{"router_score": "sigmoid", "num_key_value_heads": 1, "parallel_block": true, "init_std_down": 0.0, "learning_rate": 0.00283, "lr_head": 0.00958, "batch_tokens": 65536}
Below are experts of layer 6 (counted from 0) of a mixture-of-experts language model. Rows are named router (the router's row for the expert) and show model dimensions 0-127. Each number is 50 + 12 x the weight over its row's rms, rounded and kept within 0 to 99.
After each expert's rows: a language model's description of what the expert responds to. This comes from a sample of Wikipedia text that the model never trained on.

# expert 22
router:56 41 72 50 47 51 51 74 48 60 44 47 35 58 44 50 54 50 75 40 41 53 38 62 45 51 48 50 44 47 29 41 44 83 63 45 59 42 34 59 55 44 27 45 37 36 54 64 52 62 52 62 48 61 41 49 42 52 53 42 52 57 41 58 37 46 51 32 76 53 75 55 27 71 56 45 32 54 54 64 43 24 52 60 42 69 28 65 65 66 28 45 50 51 55 39 64 60 44 48 35 34 29 29 57 33 54 56 63 47 58 37 47 63 39 37 58 49 72 44 48 48 63 23 56 41 49 61
What it handles: Adjectives after the or a, before a noun, such as new, local, public, surrounding, temporary, plus adjective endings like -al, -arian.

# expert 0
router:31 36 40 47 54 49 46 65 36 40 44 41 46 43 56 53 52 45 44 69 44 38 51 36 62 41 46 51 41 38 57 65 67 54 48 29 53 50 34 62 58 43 53 71 52 27 76 48 51 51 23 45 66 61 51 58 50 37 50 39 59 58 63 77 38 15 51 44 61 49 58 52 66 53 60 54 49 61 42 49 34 27 59 63 51 69 52 33 43 64 53 38 52 48 74 48 44 53 27 33 49 55 48 39 41 24 55 47 64 54 59 45 62 51 44 26 44 20 58 61 40 41 75 36 42 54 44 59
What it handles: Word pieces completing verbs and nouns after a prefix, such as ev-iction, prep-aring, reun-ite, out-bound, ann-oun-ces.

# expert 58
router:48 24 74 46 51 40 63 53 53 33 57 52 55 51 49 34 72 55 60 50 48 37 50 27 40 33 63 44 38 29 63 58 38 38 61 44 59 35 54 32 42 74 59 33 34 53 61 64 49 52 50 35 29 60 41 46 41 46 51 58 49 30 37 46 27 56 57 65 62 40 68 50 40 66 60 39 49 68 60 55 90 39 70 56 46 65 47 68 59 66 44 44 52 48 38 77 35 56 44 32 62 47 47 53 54 60 46 51 55 53 47 54 57 44 52 40 69 60 49 53 43 64 58 60 45 66 31 57
What it handles: Opening pieces of split words and names, such as ang in angelfish, oc in Ilocos, ab, ob, Rob, plus since and et.

# expert 52
router:52 48 47 71 46 59 49 62 62 58 35 63 48 48 39 54 46 23 70 69 47 42 42 46 45 25 37 47 41 36 44 53 61 63 36 42 67 32 30 45 51 54 48 58 55 39 62 62 68 33 33 31 49 48 41 47 55 58 52 62 62 33 54 46 54 66 53 45 38 35 59 52 53 59 60 39 56 65 60 44 58 70 53 63 48 41 60 28 51 49 57 49 40 25 66 60 53 42 37 54 36 68 25 37 57 30 57 70 37 48 69 55 53 25 38 25 52 66 63 53 48 66 70 60 45 69 47 41
What it handles: Pronouns, modals and to or that in running argument, such as it, would, will, can, that, usually before be or a verb.

# expert 50
router:49 27 46 69 53 28 56 51 57 57 44 59 67 41 44 61 57 24 72 69 45 23 42 45 52 56 35 35 52 56 17 58 47 45 58 54 56 58 41 46 71 44 51 42 52 48 66 60 53 58 35 40 47 44 35 27 54 33 50 51 58 40 60 51 54 43 65 43 39 24 45 63 61 51 47 44 48 48 70 34 47 28 30 64 39 55 69 50 59 53 36 37 56 33 71 57 41 58 37 52 48 62 34 48 66 34 51 56 43 28 75 42 51 55 53 27 48 66 68 46 60 56 56 63 55 49 44 57
What it handles: The word to after verbs or adjectives like refused, entitled, unable, plus on, from, that, in and modals could, would.

# expert 31
router:57 52 50 63 54 58 55 32 54 45 52 61 53 49 53 66 33 43 60 50 35 51 50 61 57 37 61 43 71 35 38 55 54 57 35 49 64 47 35 43 47 51 54 44 56 38 60 31 49 51 27 39 44 53 56 37 39 41 72 55 87 55 48 66 52 59 27 38 72 58 65 53 25 60 69 61 50 63 46 75 50 55 57 44 54 66 58 59 44 67 38 51 63 46 55 39 59 30 31 38 48 45 48 52 76 46 58 60 49 37 51 37 70 44 35 23 43 72 45 59 30 46 51 64 40 40 29 65
What it handles: "the", "The", "these", "this" opening noun phrases after prepositions, plus mid-name pieces such as El-vis in chart tables.

# expert 19
router:46 41 34 64 65 63 39 40 49 54 57 62 45 34 43 61 52 32 34 57 55 21 54 34 46 42 43 59 49 49 50 41 62 52 77 52 44 53 60 29 65 52 62 36 54 58 51 56 52 43 59 35 44 41 41 48 53 51 82 33 68 37 43 45 27 33 62 57 59 36 50 59 20 59 67 56 34 44 63 64 61 54 60 41 67 46 48 48 55 69 75 47 75 39 45 51 43 38 43 54 57 61 40 44 67 58 50 62 47 38 52 65 60 28 28 43 54 58 61 42 62 74 37 38 53 39 65 60
What it handles: Capitalized opening piece of a surname right after a first name, in tables, credits and rosters, such as Ir(vine), Dj(uranovič), Gu(ha).

# expert 56
router:37 50 49 59 37 58 48 54 59 48 64 57 34 61 61 51 51 26 44 55 57 47 43 43 51 50 45 55 41 47 69 48 50 25 61 41 51 55 51 52 41 37 43 57 48 48 55 44 76 46 47 52 53 54 63 45 65 52 79 55 59 34 50 49 39 49 59 47 61 29 53 49 44 61 71 71 46 54 56 70 48 36 53 43 53 70 69 26 50 66 43 32 58 54 48 49 35 28 41 48 49 50 22 32 50 58 45 54 49 58 61 63 69 30 02 46 56 69 46 45 20 63 43 56 39 53 61 32
What it handles: First capital letter or piece of a word starting a paragraph, heading, quote or table cell, such as M in Millionaires, Sch.

# expert 14
router:51 69 39 59 83 56 62 57 56 55 44 54 55 48 52 54 62 27 39 53 40 44 30 52 45 64 19 55 32 47 20 46 42 68 66 52 66 55 60 48 33 37 55 45 46 43 54 36 60 37 44 37 32 35 43 56 59 38 53 65 57 43 63 43 63 50 41 40 43 41 45 49 44 46 49 41 62 55 53 59 45 30 49 51 18 67 41 48 76 46 63 47 61 55 50 49 57 73 55 38 62 58 49 60 44 49 59 76 59 34 64 53 52 63 28 29 80 60 65 49 40 60 41 49 44 48 40 44
What it handles: Finite verbs and auxiliaries right after the subject, mostly was, is, were, had, became, won, received, plus following a.

# expert 13
router:47 35 55 62 55 35 65 64 59 51 58 60 72 46 50 53 21 47 58 32 41 61 46 60 52 28 43 43 54 33 38 34 64 53 56 45 33 30 47 43 66 43 54 31 54 35 60 53 57 62 41 54 39 32 59 58 64 35 76 64 41 59 43 33 46 54 40 63 58 45 57 62 56 57 70 78 52 34 48 47 64 40 63 54 57 41 49 56 50 40 47 54 40 33 72 64 38 47 25 50 65 40 45 60 46 46 38 71 61 49 66 63 62 36 36 43 41 24 32 64 52 65 66 42 57 61 44 62
What it handles: The piece h or ah inside transliterated foreign names (Bo-h-ème, Yeh), and "the" or "same" after prepositions in ordinary prose.

# expert 28
router:45 58 64 66 64 63 54 37 53 50 55 49 46 51 50 53 53 44 64 50 36 46 63 58 54 46 64 41 58 56 21 50 44 70 42 42 56 54 42 41 55 51 40 32 57 36 47 40 55 39 39 51 27 52 48 54 36 55 58 42 79 47 53 49 35 68 34 32 64 58 62 50 10 61 58 60 24 45 61 57 50 39 46 37 62 69 53 62 43 74 42 47 74 39 52 49 64 41 21 54 47 39 32 40 75 46 41 78 58 26 69 47 53 36 40 56 45 62 42 54 45 64 45 54 47 51 42 56
What it handles: The word the or The after prepositions, and name-opening words like New, South, North, Royal in place names such as South Korea.

# expert 2
router:47 48 51 49 59 62 45 48 54 47 60 65 48 63 44 46 37 38 56 65 64 37 42 52 45 36 36 49 59 65 45 44 65 50 66 51 77 59 53 49 61 38 42 50 59 54 47 37 69 31 73 42 37 47 36 56 39 59 65 45 60 42 52 52 40 49 35 54 51 30 59 51 39 65 72 63 53 52 71 58 54 42 32 30 55 61 51 21 70 32 49 60 56 45 59 50 23 57 47 62 45 54 30 33 51 52 42 62 30 34 66 67 74 34 24 52 60 45 42 22 39 53 39 52 31 41 52 66
What it handles: Opening capital-letter pieces of proper names after a space, often foreign or unusual, such as K, St, H in Hrvatski, Škoda.

# expert 54
router:60 43 46 61 34 65 61 78 48 47 40 64 49 52 56 61 42 51 72 52 37 51 47 49 48 45 40 52 34 60 39 59 56 70 69 38 50 59 56 40 43 50 49 34 52 48 45 48 36 54 31 50 57 47 60 53 27 64 50 49 61 58 41 51 37 41 72 45 70 38 41 65 44 64 46 29 31 51 68 50 64 31 46 68 32 74 30 44 75 55 46 47 58 52 52 53 54 59 37 46 55 31 46 63 73 44 37 61 59 35 37 48 78 55 14 50 42 66 52 53 51 42 52 57 64 44 38 72
What it handles: by, with and modifiers before people nouns, such as fellow, former, several, British, in phrases like a fellow prisoner.

# expert 3
router:39 51 40 60 62 58 40 52 34 38 44 72 47 54 57 72 66 52 50 58 42 49 56 29 47 40 44 52 42 61 63 64 59 71 56 28 69 48 41 56 55 51 52 58 52 31 37 46 67 46 50 46 28 42 61 39 56 63 83 51 46 29 30 69 38 48 35 33 62 39 54 60 54 47 66 64 62 38 57 67 71 48 52 68 37 47 44 55 62 67 35 42 51 38 62 51 60 53 33 42 26 40 49 28 62 27 30 47 59 57 56 46 56 48 51 36 64 43 68 33 34 67 60 43 43 59 53 58
What it handles: The bare space token that comes before a number, mostly in wiki table cells after a pipe or after month names: | 2007, July 5.

# expert 44
router:67 49 62 61 83 55 39 48 53 41 45 31 49 34 38 70 35 55 52 50 42 45 45 43 60 69 63 49 34 52 47 51 41 75 49 13 54 64 48 41 42 67 47 47 43 50 76 54 66 43 54 74 46 65 35 46 71 39 55 63 55 46 63 43 44 39 52 27 63 48 65 66 52 38 53 51 59 62 62 65 59 55 40 72 33 67 42 36 29 64 51 38 49 45 42 44 37 55 42 69 60 42 26 64 46 50 59 57 66 53 52 45 51 64 61 40 69 42 64 41 44 46 51 48 44 58 33 42
What it handles: Final digits of years and numbers after pieces like 200 or 198, plus is pieces in webisodes, emphasis, shamisen.

# expert 60
router:40 58 60 58 80 44 53 67 52 64 59 64 50 49 60 57 58 40 26 53 30 45 51 55 52 67 69 66 32 57 40 39 39 63 52 42 62 51 50 50 44 50 32 61 54 23 55 34 51 60 44 70 51 45 40 48 41 58 42 68 53 65 48 72 43 49 43 27 56 45 69 50 53 48 69 50 68 41 49 54 42 36 60 57 42 49 44 36 70 41 39 63 45 51 61 66 46 48 38 45 46 56 33 55 50 28 52 65 76 47 64 60 51 58 49 39 44 35 65 35 41 28 77 40 30 49 21 55
What it handles: Endings ing, ed, ated, ized and 's closing verbs or nouns, such as fast-grow-ing, climb-ing, dribb-led, cathedral's.

# expert 4
router:42 37 49 44 56 50 50 59 66 54 27 38 53 60 51 42 36 48 67 58 34 36 47 43 25 39 33 66 26 48 41 40 49 58 41 60 69 43 29 48 59 60 50 53 61 47 40 49 50 23 40 52 65 30 51 29 81 56 81 49 39 53 85 57 60 45 48 60 51 35 55 55 45 44 51 63 63 53 63 61 76 40 44 66 37 50 50 64 55 32 53 68 55 60 65 67 38 46 40 51 55 57 24 35 52 57 49 56 53 48 44 26 55 45 56 43 52 66 46 46 51 59 64 55 53 52 36 62
What it handles: Word-internal pieces containing k, such as k, ak, ik, ek, ck, in transliterated foreign names like Radh-ak-rishna, Pol-k-as.

# expert 43
router:33 48 55 69 62 42 73 49 44 36 42 47 40 58 57 74 48 59 50 61 37 48 59 61 45 46 57 51 62 56 36 44 36 85 49 32 51 45 54 57 53 22 43 47 54 65 45 19 59 43 50 70 37 30 30 54 49 65 59 47 50 44 38 63 42 53 68 57 47 51 57 71 42 44 33 43 62 38 43 57 52 55 49 47 49 62 39 42 67 47 45 50 35 39 51 59 13 41 24 53 57 43 52 36 72 52 46 63 64 29 43 60 42 34 53 47 59 58 56 27 32 41 62 49 46 36 55 50
What it handles: Middle pieces like il, el, as inside names in racing and sports tables, such as H-il-gemann, Ha-as, plus table spaces.

# expert 25
router:56 48 62 69 64 40 51 36 46 39 69 37 73 63 56 58 55 39 70 40 29 41 35 51 45 55 45 52 58 49 33 55 59 75 67 29 67 45 49 26 59 54 63 54 50 44 49 56 56 54 42 56 48 42 45 44 58 34 44 26 45 42 50 53 53 55 62 30 34 48 39 66 51 58 32 32 20 58 65 44 44 54 56 49 44 72 48 45 60 55 41 44 60 53 65 62 30 53 40 46 60 56 35 67 72 35 50 52 41 38 80 44 64 64 39 30 41 56 65 38 63 72 39 50 41 57 35 49
What it handles: Speech and reporting verbs like saying, said, tells, claiming before a quote or "that", plus "to" after according, response, rights.

# expert 55
router:47 60 46 72 61 68 45 57 58 41 70 65 53 56 39 55 43 34 49 61 59 51 44 37 48 32 39 54 54 38 51 57 63 57 60 54 54 67 56 47 70 64 58 55 70 49 39 31 41 48 37 47 52 35 41 50 52 52 66 32 57 33 62 42 38 27 69 53 46 53 57 69 41 58 63 61 30 30 75 59 88 20 45 52 56 51 40 43 56 71 43 42 54 38 58 58 33 42 55 45 36 48 44 61 71 59 33 73 62 45 49 56 66 41 27 54 41 66 50 46 43 56 34 61 55 54 58 51
What it handles: Capitalized first piece of a given name or place name opening a list item or table cell, such as Sam, Gil, Sir, San, Mc.

# expert 27
router:65 42 34 49 60 61 48 39 50 51 48 50 38 54 61 48 44 30 45 67 47 42 41 34 55 74 55 47 46 37 64 62 42 60 66 37 46 57 51 43 35 67 47 41 60 40 70 21 56 59 49 52 51 72 39 47 53 43 55 50 69 60 50 60 26 54 54 57 46 49 46 66 53 26 42 41 44 55 51 62 59 51 55 67 45 72 45 50 55 52 70 52 35 51 29 51 57 39 42 35 45 29 36 54 39 11 50 75 44 58 52 38 62 65 41 32 52 40 49 53 47 57 77 41 30 77 34 50
What it handles: Noun suffixes and institutional nouns ending a phrase, such as -ation, -ations, -ment, Commission, Association, Education, e.g. Legislation, compensation.

# expert 61
router:51 34 70 60 63 47 51 69 37 40 76 55 48 61 65 40 52 41 73 53 56 66 64 43 33 50 58 51 45 63 57 38 74 57 63 45 55 53 55 42 55 59 50 43 63 39 45 49 71 26 64 36 43 46 48 36 54 60 64 43 51 36 47 39 33 37 52 44 40 44 38 47 37 44 62 62 44 40 67 63 58 34 34 52 44 51 37 53 71 55 49 35 75 44 50 61 53 47 41 38 36 50 33 37 45 76 31 67 55 31 65 57 70 46 28 47 58 49 51 39 40 86 46 33 52 44 44 66
What it handles: First letter or piece of foreign, transliterated or technical words, such as o(zone), y(okobue), z(ongertinib), Kat(y), Kal(iro).

# expert 23
router:56 44 48 53 55 44 50 55 56 53 59 17 44 41 60 54 50 48 50 70 51 46 55 50 65 65 42 42 42 47 48 59 48 65 24 50 66 41 40 64 53 69 63 50 45 36 52 42 40 60 19 62 52 64 38 55 38 50 50 53 63 31 65 51 41 54 47 54 60 48 47 85 41 49 59 42 70 57 55 45 58 27 45 58 41 55 58 25 53 55 47 64 41 50 63 59 44 66 21 57 45 47 37 53 37 39 23 63 63 61 56 49 56 38 59 49 60 51 47 44 55 65 77 46 45 84 53 20
What it handles: Word-final or mid-word fragments like it, ic, ism, er and year-final digits after 200/201 (inev-it-ably, errat-ic, 200-3).